Experts of a small language model: 11 layers, 47.4M parameters.
Below are experts of layer 5 (counted from 0) of a mixture-of-experts language model. Rows are named router (the router's row for the expert), down (a neuron's output weights, with its number) and show model dimensions 64-127. Each number is 128 + 32 x the weight over its row's rms, rounded and kept within 0 to 255.
After each expert's rows: "raises" lists some tokens whose logits its average output raises strongly, later layers aside. This comes from a sample of Wikipedia text that the model never trained on.

# expert 8
router [196  95 173  99 137 115 106 118 100 117  62 162 132 106  96 139 141  93 164  71 101 140 152  82 100 156  91 126 159 131 127 175 128 128 135 119 157 137 117  76 162 138 101 134 184 124 157  86  89  87 120 111 194 157 121  73 162 137 120 129 137  85 112 147]
down0 [135 172 145 133 103 142 140 142 119 193 146 130 114  83 108  86 140 176 147 115 126  88 127 127 158 115 101 128  65 108  98 136 190 132 130 155 102  31 164 119 130 138 162 128  62 144  39 156 130 127  90 163 127 168 127 144 131 107 145  76 175 143 127 132]
down1 [148 143  89 176 159 140 170 118 108 106 106 128 151 156  92 100 106 102 166 148  98 169 168 105  98 160 161 159 172 156 160  99 161  94  97 158  85  88 150  88 123 148  91 153 159 162  82  72  98 163 138 160 154 159  94 151  98 143  94  97 171  86 168  86]
down2 [106 143 122  93 159 142  37 128  63 130 113 111 128  96 109 158 128 116  73 116  47 128 165 111 207 133  81  71 128 136 134 130 114 146  87 128 135 113 124 132 113 115 138 125 139 198 123 138 127 143 155 147 119  81 154 127 143 131 118 112 189 147 128 128]
down3 [127 124 145 107 145 128 154 169 114 132  44 146 153 166  36 127 111  69 121  90 142 123 130  55 107 126 174 116 148 205 102 119 129 112 118 166 120 140 144 118 128 219 134 163 188 116 111 100 130 151 145 116 121  64 101 126 124 132 164 137 132 125 125 134]
down4 [131 145  39 161 151 149  44 161 130 147 124 111 164 117 129 144 129 129 128 169 177 129 156 137 250 122  84 101 108 123  98  91 136 159 105 134 112 144 135  93 124  85 110 146 136 114 120 127 137 118 141 160  96  86 104 128 129  97 175  68 142 178 115 105]
down5 [ 58 129 113  86 119  72 111 128 160 126 131 117 117 133 127 152 158 169  52 151 161 145 105 151 124 103 126 176 168 178 128 142 102 134  86 154 148 106 128 134  77  22 149  98 121 107 156 157 122 133  91 117 153  95 168 116 104 113 133 150 151 171 143 117]
down6 [133 137 144 154 135 139 135  68 128 181 128 174 121 211 131 128  18 136  88 120 141 107 155 150 191 105 134  93 201 129 139  71 115 149 119 102 124 134 135  91 136  96 117 190  79 195 117 108 127 140 115 105 141 164 129 118 120 130 130 106 138 133  98 108]
down7 [129 152 149 118 131 137 132 134 106 145  89  92 142 104 116 118 139 128  88 156 157 136 156 125 167  67 128 173  43 109  41 101 128 139  71 130 143 183  47 134  91 120 128 127 126 130 101  95 155 191 127 159 113 113 125 141 112 132 194  75 121 132  80 126]
down8 [145 135 136 114  77  99  95 133 115 170 122 119 199 158 152 130 184 129 139 110 142 134  56 145 103  84 106 127 184 171 133 143 112 132 129 137 163 127 134 108 155 123 128 207 135 182 130  93 163 143 102 137 107 152 164 130 107  74 128 132 146 131 175 125]
down9 [135 177 115 178 131 147 146 109 132 177 116 101 141 155 123 125 142 125 101  94 113 124 146 121 131 162 136  40 113 124 137 112 123 129 146 130 156 128 115 113 153 121 157 129 144 116 122 144 152 103 129 128 147 193 100  97 126 177  90 111 146 122  68  42]
down10 [146  87 131 107  94  85 144 154 159 144 100 103 146 160 137 151  70 160 146 159 152 117 158 146 175 175  67 160  94 156  80 161 171 158 152 102 109 162 160 153  95 168  99 155  76  94 140 100 103 103  98 163  90 100 114 158 158 163 159 119  83 154 156 113]
down11 [119 145  68 126 104 143 116 128 119 127 100 157 124 131 123  89 122 158 129  88 109 181 171 172 123 149 112  96 178 159 126 109 118 142 106 169 129 122 116 133  96 132 145 138 171 193 125 125 164 140  96 148   0 130 150 185 129 128 120 107 154 147 136  92]
raises: ".", ",", " "

# expert 64
router [186  63 126  97  81 137  98 107  70 134 147 195 114 107  96 144  71 113 146 144  94 105 135  73 111 118 102 125 169 113 143 137 145  88 109 122 158  80 117 110 171 107  96 163 144 130 130 129 136 142 196 108 152 132 192 136 128 101 121 160 132 135 150 125]
down0 [148 150 139 126 136 156 113 117 158  89  97 112 139 149 135 170 111 135 151 106 179 199 126 167 117 132 127 121 140 118  53  70 167 104 166 128 137 146 186 166 129 127 161  59 128 141 119 140 174 126  96 118 121 138 122 140 115 125 103 126 139 170 185 129]
down1 [113 116 116 107 146 153 117 110  75 169 151 131 124 162 155 109 115 174 128 182 154 105 133 195 124 135  95 116 144 151 131  97 124 109 104 126  95 122 162 143 158  85 174 131  58 144  88 143 135 129 135 132 165 161 179 114 171 146  69  85 152  84  38 100]
down2 [125  94 119 131 126 118 148 122 214  95 128 113 160 108 131 150 129 153  91 167 155 192 127 125 150  91 139 128 118 130 131  62 183 143 167  53 131 122  66  83 129 116 131 132 138 146 124 109 170  95 168 125 126 109 168 128  25  82 170 147 170  99  92  93]
down3 [ 75 131 138 121  72 159 100 108  80  81 128 115 124 150 133 144 128 121 147 102 107 136 127 120 123 116  95 174 172 122  93 127  97 149  99 191  50 145 143 142 129  84 153 182 133 118 126 128 129  86 196 100 132 117 122  49 143 140 134 121 110 145 119 129]
down4 [164 128 141 139 144  62 127 119 145 124 152 136 118 135 144 122 127 135  99 158 133 116 121 133 131 117 111 167 136  94 102 133 118 132 121  94 127  71 128 115  91 171 126 166 132 124 171  74 123 124 175 114 163 171  71  31 150 111  84 153 138 218  44  62]
down5 [126 123 129 167 127  58 122  95  69 130 129  83  66 124 154 120  80 190  28 135 189 133 116 136  86 164 131 139 156 128 108 156 171 109 112 107 168 168 169 167 117 165  20 102 153 128 129 157 159 113  88 139 122 174  90 140 111 127 143 127 139 181 145 137]
down6 [130 115 154 114 175  30 113 200  91 125 128 120 115 152 116 157 168  70  97 110 169 126 179 127 133 122 183 137 126 135 125 114 143 134 110 130 136 159 182 118 120 119 122 183 112 121 202 124 122 120  34 137 127 114  94 104 116  97 137 119 167 123 124 164]
down7 [124 127 117 135 125 184 127 147 125 130 140 115 129 127 156 119 147 114 136 179 114 227 109 112 132 164 147 128 104 127 156  75  85  85 151 137 137 145  71 126 132  45 131  84  76 151 169 142 130 185 118 117 121 142 136  97  37  58 138  56 129 123 129 121]
down8 [195 143 129 121  81 118 145 124 123 118 133 128 149 160 233 108  83 103  53 130 124 127 130 118 149 183 131 109 129 121 137 127 125 124 174 121 127  96 111 146 109 147 144  98 100  36 136 146 122 162 129 150 131 135 116 160 116  60 152 153  87 154 125 125]
down9 [129  91 181 123  63 110 131 180 149 121 179 167 146 116 122 139  99 175 148 207 143 172 182  97 142 182 240 151 115 191 150  74  73 129 136 134  98 132 160  92 113 167 144  79 123 133 153 104 155  77 104 124 147 159 118 141 130 119  61 120 146 142 129 144]
down10 [117 105  64 226 124 106 130 121 157 126 128 146 127 123 168 122 116 128  85 184 165 158 113 138 126 118 161 137 128 127 132 125 183 122 138 123 178  70  43 127 160 111 133  82  84 132 131 128 130 125 170 127 125 110 148 132  89  77 179 132  74 127  94  82]
down11 [ 92  93 100 121 123 152 127 148 139 183 128 127 128 128 128 131 127 154 151  74 127 140 123  73  96 117 123 131 201 132 128  21 106 144 123 126 107 107  54 125  48 144 121 107 128 123  87 122 127  97 200 114 146  77 255 142 106 122 164 124 151 127 119 124]
raises: "al", "ad", "os"

# expert 108
router [176 120 131 107 142 121  89 110 122 114  78 143 122 106  97 175 114  86 149 100  78 144 191  79 127 160  88 136 153  94 140 173 133  87 104 145 150 136 190 128 159 142 129 153 150 136 137  99  84  84 150  83 158 162  97  96 159 182 125 134 151  94  99 134]
down0 [132 136 182  93 146 121 144  78 103 130 154 132 151 127 132 129 130  64  88 136 132 113 161 147 186  96 136 171 125  80 129 124 104 182 134  95  96 119  71 116 121 123 117 126 121 123 117  70 106  69 163  93 111 146 163  52 139 161 111 138 232 144  75  90]
down1 [130 130 181 135 119 131 157 128 130 123 145 126 143 188 136 133  92 118 135 130 107 131 112 114  98 130  83 138 136  85 161 145  92 115 144 105 136 102 147 153 138 130 130 122 161 137 123 122 144 157 131  84 121 102 164 103  55 128 165 180 128  97 155 153]
down2 [109 178 148 146 126 111 157 138  87 191 183 126 114 152 108  84 168 146 105 136 140 114 138 189 116 133 127 134  98 131  80  92 115  44 159 184  82 128 119 153  66 129 108 128 156 110 120 186  89 121 122 142  45 129 114 183 136 157  90  59 171 107 125  91]
down3 [114 132 210 155 139  45 124 130 126 116 154 116 112  83 137 101 106 168 139 168 111 145 120 112 153 157 119  42 115 129 136 109 134 136 118 176 135  99 134 171 128 112 146 121 121 132 135 172 118 137  97 126 135 152 141 141 146 139  88  90 178 112  87 147]
down4 [ 66 127 127  94 108 129 156 146 138 145 127 140 138 125 149  51 105 109 175 126 139 117 132 101 171 139 135  99 141 134  58 133 128 159 112 105 114 121 142 135 175 136 110 153 130 120 224 137 191 130 137 156  68  92 196  75 129 125 116 129 112 133 127 138]
down5 [133 169 131 112 132  84 151 133 106 187 130 128 136 132 119  96  43 178 114 146 125 121 128 153 126 134  86 127 110 172 110 146  98 102 110 100 163 134 152  77 134 130 147 128 120  87 138 170 152 177 113 189 162 160 141 130 147 113 120 130  66 127 137 112]
down6 [112 124 177 172 150  86 130 112  90 121 153 113 130 153 134 117 143 128 135 119  98 110 132  88 126 104  88 137 129 140 108 121  96 112 143 148 119  95 104  38 145 133 129 120 156 129 231  99 162 137 114 146 116  92 225 118 150 130 169 150 151 163 127 115]
down7 [131  91 128 127 148 160 136 127 154 154 135 171 103  87 190 118  24 142  83 149 203 148 104 130 117 131 109 123  67 128 116 128 163 145 150 118 117 118 118 130 204 112 150  83  67 202  71 157 128 122 128 166 153 122 122 153 130 116 119 159 134 127 226  92]
down8 [154 153 134 139  64 132 155 131 128 130 173 123 145 157 131  62 121 177 136 169 106 128 131 176 188 128 105 125 186 151 149 137 134 140 175 129 154 109 153 107 118 108 116  43 160 132 144 122  36 126 105 131  84 131  62 156 115  95 141 171 133 136 106 145]
down9 [ 97 120 133 130 165 131 102 137 149 133 126 149 112 126  97 132 105 155 126 128 126 135 102 129  85 172 113 188 150 107 120 183 122 121 136  93 132 176 138  67 122 138 121 139 129 130 164 129 116 127  61 143 192  81 134 188 124 122 158 141 127 157 141  92]
down10 [122 160 161  84 182 176 118  55 118  87 110 136 120 136 133  95 129 174  91 127 113 140 120 145 129 136 180 127 102 138 120 162 171 135 165 147  71 128 106 171 100 173 116 181 136  84 118 136 134  84 123 142 148 130 164 129 110 111 115  82  92  71 141 109]
down11 [129 104 133 131  81 213 124 120 166 167  82 113 125 152 120 126 110  85  97  44  96 136 114 105 127 156 178  68 111 131 185  81 141 128 157 141 123 113 127 151 131 130  88  90 103 120 153 126 170 121 138  59 128  78 127 137 132 129 123  79 132 185 142 251]
raises: " ", ",", "\n"

# expert 40
router [144 107 164  86 128 129  96 104 105 112  75 148 112 123 125 163 122  99 156  86  77 138 150  98 121 160 102 142 160  94 128 174 149 107  99 122 154 128 154  78 160 155 112 126 180 115 156  86 104  86 135  78 171 164 110  55 158 133 119 137 153  91 102 135]
down0 [123 127 112 139 119 153 130 168 226 123 135 138 140 120 126 128 131 115 135  28 190 126 158 127 137  98  69  50 125 159 128 148  61 167 128 135  91 130 125 165 153 132 184 122 132 117 151 139 124 131 129 147 114 158 103 119  94 140 126 128 144 141 128 129]
down1 [ 44 129 215 128 128 103 132 130 111  51  97 116 122 117 119  81 135 150  51 144 139 137  82  73 123 128 129 123 168 148 109 135 157 116 117 133 163 104 170 131  56 166  90 125 101 165 102 152 134 148 166 109  95 124 187 128 140 144 125 122 143 162 119 133]
down2 [141 121 105 129 126 242 121  90 136 120 111  30 212 149 167 102 201 145 116  88 153 135 129 132 109  87 146 102  47 125 182 115 122  72 188 176 144 144  97 153 115 118 147 176 131  70 162 141 107  80  96 160 141 116 135 141 112 118 134 104 129 122 130 141]
down3 [160 156 129 199 130 111 122 116 139 230 146 104 181 130 120 108 171 144  76 138 114 127 178 135 130  86 128 112 163 108 128 208 135 173 173 179  82 126 121 123 115 106 106 198 160 129  93  97 103 155 112 157 136 129 143 129 103 179 138 113 123 132  59  36]
down4 [173 124 162  99 105 186 171 144 164 129 161  87  80 129 115 108 143 117  65 120 121 139 117 172 163  81 152 117 156 134 203 105 153 177 111  98 130 139 146 157 123 116 101  78 129 116 148 163 110 150  63 124 127 104 191 149 122 129 117 154 127 141 143 146]
down5 [114 124 133 128 127 161 130 181 122 115 174 120 126 124 154 153 135 126 136 128 142 108 130 102 131 124  63 127 131 113 153 107 129  75 125 207  85 130 160 120 147 126 134 123  74 129 124  97 151 134 133 133 124 127 125 107  53 131  87 118 119 122 167 130]
down6 [146 127  78 127 121 101 130 178 129 153 104 109  99 137 144 135 128  77 150 122 129 104 134 127 145  64 141 131 125 196 115 125 113 137  50 131  30 128 144 133 157 168 186  76 155 140 142 131 139 109 168 152 129 161 103 127  71 129 126 155  93 120 102  68]
down7 [133 128 126 107 165 144 140 125 180 180 134 208 117 100 139 138  97 162 118 138 116 105 135  82 118  93 105  77 134 129 115 142 144 128 182 101 115 121  77 116  98 174 124 131 118 127  91 128 184 126 139 132  82 210 151 129 116 129 125 125 144 114 136   0]
down8 [100 118 121 137 131 128 128 131 111 125 130 107 105 168 149 114 112 111 113 175 127  96 134 187 106 156  94 135 109 148 129 214 200 128  89 134 115 123 129 184 106 133 127 113  67 111 119 125 116 117 113 134 159 114 149 101 172 130 163  60 123 153 149 150]
down9 [129 104 135 129 110  59 159 134 109 138 125 100 124 122 128 129 126 122  68 207 163 137 123 130 142 109 153 121 128 137  77  92  99 115 170 135 140 111  82 151 102 138 171 128  98 132 145 171 193 128  94 141  98 129 128 118 125 132 130  81 178 207 106 198]
down10 [ 95  99 104 119 174 126  84 125 100 129 128 139  19 174 109 123 191 103 171 145 127  80 167 122  88  53 127 130 111 133 125  62 171 151 142 131  76 132 128 128 104 132 134  96 117 129  95 134 153 135  76 111 128 106 109 157 147  78 190  96 145 154 112 114]
down11 [127 111 141 140 132 139 127 149 183 129 144  75 131  18 154 156 132 171  84 114  70 163  95 143 154 128 152  35 176 140 141  56 115 174 171 127 123 130 132 114 124 140 152 124 111 131 100 124  98 129 115 201 142 113 123 129 149 138  89  82 129 109  79 131]
raises: "f", "b", "g"

# expert 10
router [100 101 145 128 134  69 109 131 100 137 100 169  51  71 152 158 127 106 167 123 133 118 104  85 139 113 117 160 151 130 150 146 105 133  93  55 170 140 116  92 160 114  71 147 115  87 106  56 137 116 161 102 139 136 123 103 161 155 125 118  95  99 180 130]
down0 [137 116 133 114 127 209 118  84 125 131 134 199 169 126 100 125 130  66 143 123 115 121 110 125  97 132 145 142 173 103 124 153 121 166 121 196  96 111 128 116 162 160 118 165 127 128 163 124 196 134  88 115 125 133 100 148  84 109 195 139 123 135  99 124]
down1 [100 132 128  98 128 124 121 132 120 162 143 114 125 111 127 128 119 108 142 134 233 152  92 129 213 133  97 128 124 135 121 120 124 133 104 103 126  95 209 140  87 100 133 162 150  97  40  93 123 127 132 127 126  83 123 129 126 129 223 106  87 142 140 129]
down2 [133 120 150 124 135 124 150 142  98 127 175 174 130 152 236 112 130 188 115 129  71  88 125 167 136 127  77 133 124 124 100 128 179 149 123 127 133 191 112  86 149 124 125  66 156 188  74 135 128 139 102 137 101 138 218  88 171 160  84 171 120 126 120 126]
down3 [149 124 119 127  78 145 168 167 128 176  80 123 151 130  99 122  91 111 110 127 119 165 113 148 111 101 156 124  96 102 140 115 176 168 134 131 109 183  69 160 164  65 119 149  91 131 129 163 167 122  93 171 129 137 197 140  89 170 130 128 169 129 117 140]
down4 [128  87  95 107 127 150 149  79 133  86 127 109 207 141 147 166 101 138  87 171 154 113 140 172 141 138 184 118  84 114 124 161 191 128 134 123 136 120 157 142 189 127 126 114 118 112 142 123 129 152 129  89 128 131 132 137  81 143 174 109 131  88 142 151]
down5 [191 133  57 118 130 118 157 162 130 152 124 101 177 185 121 160 118 156 183  57 161 111  85 194  97 128 100 118 128 102 121  79 125 109 146 140 130 186 125 124 144 190 120 127 140  75 124  83  94 133 102 144 136 119 126 168 153 104  91 119 202 189 143 121]
down6 [ 45 136 101 133  72 113 125  94 120 121 131 102 166 140 126 128 126 179  69 127 138 124  84 126  92 130 157 140  40 106 133 147 215 109 130  99 161 137  86 120 138 148 127 135 180 128 196 120 128 128 126 170 137  65 163 129 146 128 102 130  95 132 123 128]
down7 [125 120  65 173 155 169 127  52 167 210 120  99 122 128 108 159 156 128 105  55 191 126  67 181  91 108 157 132 110 123 142 161 132 121 111  84 128 124 113 117 122 134 134 177 122  68 110  99 109  58 152 139 132 145 123 121 146 150 160  88 117 135 146 117]
down8 [120 198 104 173  59 118 174 144 131 148 141 130 111  52  92 136 125 117  50 126 131 127 121 129 150 126 128 175 133 116 162 155 124 125 134  54 136 157  87 147  61 107  87 121 145  50 125 146 137 146  91 130 121  99 127  94 157 167 109 121 126 140 125 130]
down9 [128 255 145 105 141 121 163  93 141 153 104  72 138  87 106 129 127 124  89  96 119  94 129 128  79  93 123 167 127 124 129 125 149 128 131  77  81  71 133 132 114 156 159 140 125 153  81 155  46 129 139 120  70 126 155 155 209 131 121 120 110 148 129 121]
down10 [ 91 127 140 117  76 126 156  90 110  86 128 117 159 106 127 105  37  84 129 169  87 131 130 127 179 115 111  92 134 123 133 165 171 132 133 131 141  81 196  82 104 213 125 145 124 124 135 141 189 144 144 115 126  99 130 131 117 113 141  87  89 128 116 199]
down11 [100  52 168  78 147  82 158 178  59  60 131 182 126 126 124 130 150 166 129 182  96 144 183 130 188 124 121 136 175 115 138 133 108 143 175 168 155 132 122  90 127 101 133  67 153 149 127 119 102 171 154 105 133 116 135 129 135 128 114 130 147 135  94  67]
raises: "0", "6", "7", "8", "4", "2"

# expert 61
router [159 160  71  69 159  94  97 121  75 116  93 173  99 124 136 174 161 139 166  94 137  82 128 150 127 125 115 156 177 122  97 119  87 179 153 140 127 135 140 155 181 152 123 173  79 118 134  58  94 118 133  59 153 165 127 154 133 133  93 139 112 125 160 172]
down0 [142 168  84  47 122  59  84 136 127 134 128 134 118 155 171 102 115 163 142 120 152 121 116  58 171 131 113 132 130 155 119 142 128 146  91  64 118 163 167 123 117 154 126 113  52 123 164 174 155 119 133 169 118 121 107  92  94 186 125 193 105 108  75 140]
down1 [ 98 155 123 128 155 119 166 108  38 146 174 152 124 165 129 166 131 125 128  90 151 149 141 124 118 122 180 122  55 131 103 116  99 178 125 175  73 112 130  86 189 224 120 128 129  82  66  83  78 172 120 132 133 143 120 206 127 193 175 128 126 134 133  90]
down2 [148 131 142 134 134 108 141 129  81 133 158 145  91 182 143 106 192  84 122  94  50 145  91 124  78 191  71 135 173 172 156 104 151  60 195 159 136  96  89 159 165 108 104 129 111 122 157 131 124 134 139 152 121  69 130 113 137 118 105  71 147 178 128 130]
down3 [120 120  84 132 204 119 207 182 120 145 119 128 130 153 113  91  65 127 113 124 152 123 105 185 148 114  89  85 140  98  93  61 102 123 129 116  94  93 140 148 135 135 199  69 107  96  97 116 162 251 128 128 120  87 130 128 121 183 129 186 125 123 118 138]
down4 [ 74  91 124 131 166 159 134 135 129 191 126  91 109 102 125 165 118 161 109 120 163 141 111 146 122 105 146 129 128 101  85 163 103 188 129 156 113 122 165 140 129 114 134 131 129 109 143 190 121 116 104 117 133  80 139 245 144 207  97 193 134 100 143 130]
down5 [203 126 184 127 142 130  62 118 137 151 130  56  75 129 182 102 178 112 113 132  96 133 142  85 135 136 110 136 124 129  71 147 141  84  95 211 157 213 129 126 120  79  78 138 134 142 129 115  87 125 126 175 184  50 118  78  64 149 113 121 119 132 130 146]
down6 [149 128  79 127 123 126 152 161  74 123  82 129 157 134 183 128 104 158 121 127 222 127 123 160 154  79 186 128 141 137 156 131 128 120 186 175 143  67 137 129  74 188 132 166 126  79 136  85 126 134 138 128 113 123 129 169 132 110 141 129 127 125 127 107]
down7 [120  88 124 192 132  90 130 140 117 109 122 155  61 134 132 117 133 129  87 102 181 135  91 184  95  48 127 111 116 172 128 133 105  85 129 160 122 126 163 133 127 118 112 120 133  86 146 123 112 106 128 212 129 131 210 157 115 105 151 122 131  36 183 127]
down8 [128 127 155 105  95  51 138 136   0 116 129 123 143 218 113 166 119 109 125 141 103 121 125 128 161 104 129 170 141 172 150 145  72 121  82 128 104 121 107 145 126 142 116 128 117  81 102  95 184 136 152 181 146 107 128 130 134  37 130 136 127 136  95 135]
down9 [121  77 177 155 154 187 149 176 117 131 207 136  99 120  44 132 145 142  58 125  97 179  84 144 122 113  88 187 143 166 145 161 120 125 159 174  99 106 136  67 111 172 107 101 128 105 112 132  99 119 142 124 120 108 179 128 121 204  88 104 128 182 119 109]
down10 [137 189 129 129 128 139 117 104 157 155 119 127 178 140 138 110 130 113 124 117 155 171 126 125 164  91  24 123 145 147 118 120 184 114  66 109 173 142 123 137 134 146 127  98  82 126  70 133 121  37 121 128  94 120  97 120 130  95 130 137 128 128 131 140]
down11 [141 186 137 127 152  87 148  93  89 147 124 137 130 103 104 159 160 124 126 160 124 144  69 159 119 126 146 113 153  92 138 172 140 110 117 127 113 124 133 115 110 134  95 125 184  30 188 115 115 176 130 128 133 125 137 200 163 145 153 124 107 127  58 111]
raises: "g", "d", "m"

# expert 105
router [113 140 140  70 142  71 113  70  93  67 115 152 137 133 100 133 118 128 119 141 138 126  91  46 106 137 131 124 106 142  94 118  49 131 156 103 111 125 156 106 178 192 101 136  84 119 151 168 135  73 192 111 118 133 149  90 164 148  91 155 162  83 165 112]
down0 [125 127  84 114 121 121 160 127 132 108 129  62 115 148 136 133 128 128  81  81 193 143 137 114 128 111 110 116 126 153 110 128  97 255 167 136  67 115 133 100 109 149 141 122 168 174  88 152 214 127 121 155  72 134 130 127 129  95 167 125  93 138 125 100]
down1 [137 127 144 128 152 149 137  92 170 142 127 152 167 143 134 145 127  96 157 113 125 190 122 122 129  85 115 138 167 142  54 129 124 131 146 168 150 106  79 124 130 128  92 154 237 127 127  87 140 119 125 118  55 130 116 127 164 110 162  98  77 169 120 153]
down2 [100 117 129 210  89 144 111 128 119  73 133  97 162 181 128 126 139 144 153 136 105 130 108 127 137 156 128 123 154 145 182 127 124 199 143 136 130 233 135 114  86 139 103 111 158 129 143  67   0 159 149 149 157  69 120 133 114 102 102 109 188 153 110 154]
down3 [ 98 107 121 119 174 119 178 109 164 109 132 133 164 154 123  75 136 135  28 168 128 119 115 120 156 145 147  78  64 111  80 144 150 132 158 130 125  78  89 101 126  69 161 167 121 165 153 137 100 109 121 134 103 161 117 206 188  83 127 170 129 137 117 157]
down4 [122 129 127 126 178 129 105 188 128 112 128 161 167 187 120 189 202 161 177  41 148 112  79 111  87 113 121 118 101 129 158 138 143 175 123 129 106  89 170 170 114  96 134 102 152  62 116 140  83 155  43  79 120 123  93 119 127  48 130 124 175 133 104 140]
down5 [135  45 129 112 132 139 151 136 125 172 162 137 140 127 107 127 132 110 136 170 130 128 134 154  98  93 127 120 126 203 109 146 154 156 138  85 111  64 118 156 104 130 124 109 129 133 170  72 189 129  89 119 119 133 109 170 192  95 134 143  99 133 169 136]
down6 [130 175  95 132 129 116 131 125 120 128 129 118 144 129 123  96 135 164 115 130 166 167 135 110  74 171 124 147 159  48  86 128 109 149 129 125  68 118  60 104 175 138 156 109 118 183 128 177 148 192 102 126 122 126 176 128 129 152 155 110 123 135 136 127]
down7 [128 127 127 113 132  89  89 161 150  96  47 135 114 146  98  98  98 188 176 123 130 147 107 124 132 121 184 119 151 121 232 154 151 126 112 154 163 132 105 136  95 109 121 152 133  54 127 162 102 178  97 153 213 153 113 114 106 131  84  87 119 161 120 121]
down8 [140 153 128 191 128 125 128 118 127 208 129 122  14  78 129  90 133 104 129  81  83 128  77  50 146 124 123 105 128 127 111 129 150  91  65 127 149 156 130 142 138 130  77 158 147 122 126 149 143  84 130 136 152 157 140 129 131 144 117 137 128 102 135 175]
down9 [113 169 148 124  88 170 184 131 101 124 146 130 132 133 119 128 133 130 125 134 110 119 123 127 128 119 106 107  72 128 166 131 127 169 143 124 100 127 113  88 130 160 119 129 129 152 130 126 128 148 165 132  31 131 248 129 133 117 158 175  95 218 130  86]
down10 [123  95 131 132 102 144 103 128  57 113 122  62 132 112 120 129 124  80 132 133 151  30  74 112 111 128 117 218 138 130 150 109 124 155  85 142 172 103 154 228 114 137 126 153 144 107 160 149 100  92 131 129 134 111 114 145 124 175 136 163 176  84 139 237]
down11 [114 192 171  76 128  98 132 141 157 112 165  70 173  95 111  81 140 155  75  92 178 143 172 111  55 124 130 115  54 155 116 143 113 187 176 132 109  62 125  82 113 128 131 132 129 136 127 127 135 122  81 109  67 130 131 165 155  84 170 160  97 128 111 108]
raises: "A", "M", "S", "B", "N", "W"

# expert 60
router [109 125 148  84 171 120  59 120 123  71 166 167 127  66 149 128 107 131 148 108 125 116 134 132  70 122  90 134 165 178 139 134 131 136 140  80 131 120 181  94 140 158 119 146  96 137 117  94 101  68 192 109 134 121 139 129 119 127 176 162  45 127 152 121]
down0 [ 95 208 138 128 108 119 105 201  78 145 128 129 132 106 116 129 120 132 136 140 152 102 129  94 128 131 127 178 133 127 126 128 124 100 143 127 127 102 186 132 104 131 159 130  94 128 132 127 158 119 133 142 122 171 127 124 128  75 136  57  77 121 109 147]
down1 [132 128 129 163 152 122 128  91  84 104 138 130 141 128 160 162 102 177  82 138 180 123 159 108 160 161 126 127 106  76  78 113 130  87 110 212 130 223 157 136 137  94 142 145 118 121 135 125 112 145 125 127  73  40 126  94 135 121 155 139 119 166 126 122]
down2 [128 129 128 107  76 135 125 160  92 131 165 122 129 152 145 145 171 129 109 131 105 207 119 145  95 130  53 127  73 121 128 124 183 152 134  41  91 137 126  84 209 150 130 115 129 215 137 148 168 136 123 135 148  85 170 127 145 131 127 124 125 177 149  52]
down3 [187 106 124 122 147  88 141 168 116 132 120 121  65 200 174 145 134 197  79 156 176 128 120  71 131 138 126 122 135 112 164 130 167 152 146 119 115 150  97  93 163  91 173 145 138 118 107 125 103 119 103  96 166 170 118 125 137 105 146 143 149  72 108  52]
down4 [120  79  83 154 134 103 130 105 132 159 130 106 102 136 174  98 151 123 126 103 124 204 156  38 136 140 184 180 126 117 148 129 189 118 120 150 177 129 116 168 132 185 188 129  91  43 134 144 111 121 116  74 112 131 136 125 124 194 152 132 130 186 163 100]
down5 [ 72 113 157 161 164 138 132  87 124 141 135 153 172  68 148  98 169 197 167 114 134 105 145 143 108  89 121 106 122  51 173 108 123 143 177 106 134  95 131 123 159 157  55 119  90 111 132 118 108 124 111 127 120 155 162 102 152 137 181 172 116 114 127 118]
down6 [103 142 109 129 138  81 149 130 127 112 107 120   0 153  95 129 144 143 106 131 100  54 140 152 123 165 122 116  90 124 120 199 138 128 121  82 178 158  54  70 108 103 198 167 135 145 124 146  96 130 114 119 109 132 127 148 130 112 138 112 124  83 138 129]
down7 [150 153 153 142 110 141 107 108 130 105 221 138 101 117 145  90 136 122 138 141  73 197 132 111 136  87 120 120 126 117 137 147 127 123  74 110 154 122 141 176 107  99 103 148 153  40 125 130 112 134  74 128 144 108  80 137 133 132 136 128 180 124 118  98]
down8 [127 156  47 118 139 145 200 120  98 128 129 126 112 138  62 145 121 194 131 137 138 125 116 122 136 127 125 126 128 130  87 124 130 147 150 123  64 121 149 126 126 128 190 123 120 138 130 187 161 146 128 153  21 133 137 117 127 131 106 135 125 152 129 127]
down9 [125 134  74 158 140 134  75 119 158 152  74 210 125 139 127 128 126 142 150  93  99 131 170 140 128 131 134 121 167  93 119 136  96 136  75 206 134 123 208 116 141 146 150 110 109 120 126 129 126 155 165 107 145 152 116 105 126 152 126  86  89  81  98 135]
down10 [132  93  94  56 122 141  51  97  72 126  83 126 104 169 189 169  53 134 120 136  52  63 132  69 147 168 122 201 146 109 125 130 142 138 113 124 137 129  80 150 145 136  87 120 138 181 143 131 151 134  94  99 137  65 125 108  86 164 123 139 120 126 130 135]
down11 [117  83 156 154 126 102 144 131 150 143 184 131  59 194 138 150 128 171 159 153  78 148 103 169 120 105 119 164 140 126 144 127 131 124 144  97 125 157 132 123 209 132  94 151 128 119 154 105  75 153 132 132 212 158 132 143 172 130 126 149 109 132 117 115]
raises: "|", "-", "S", "M", "N", "A"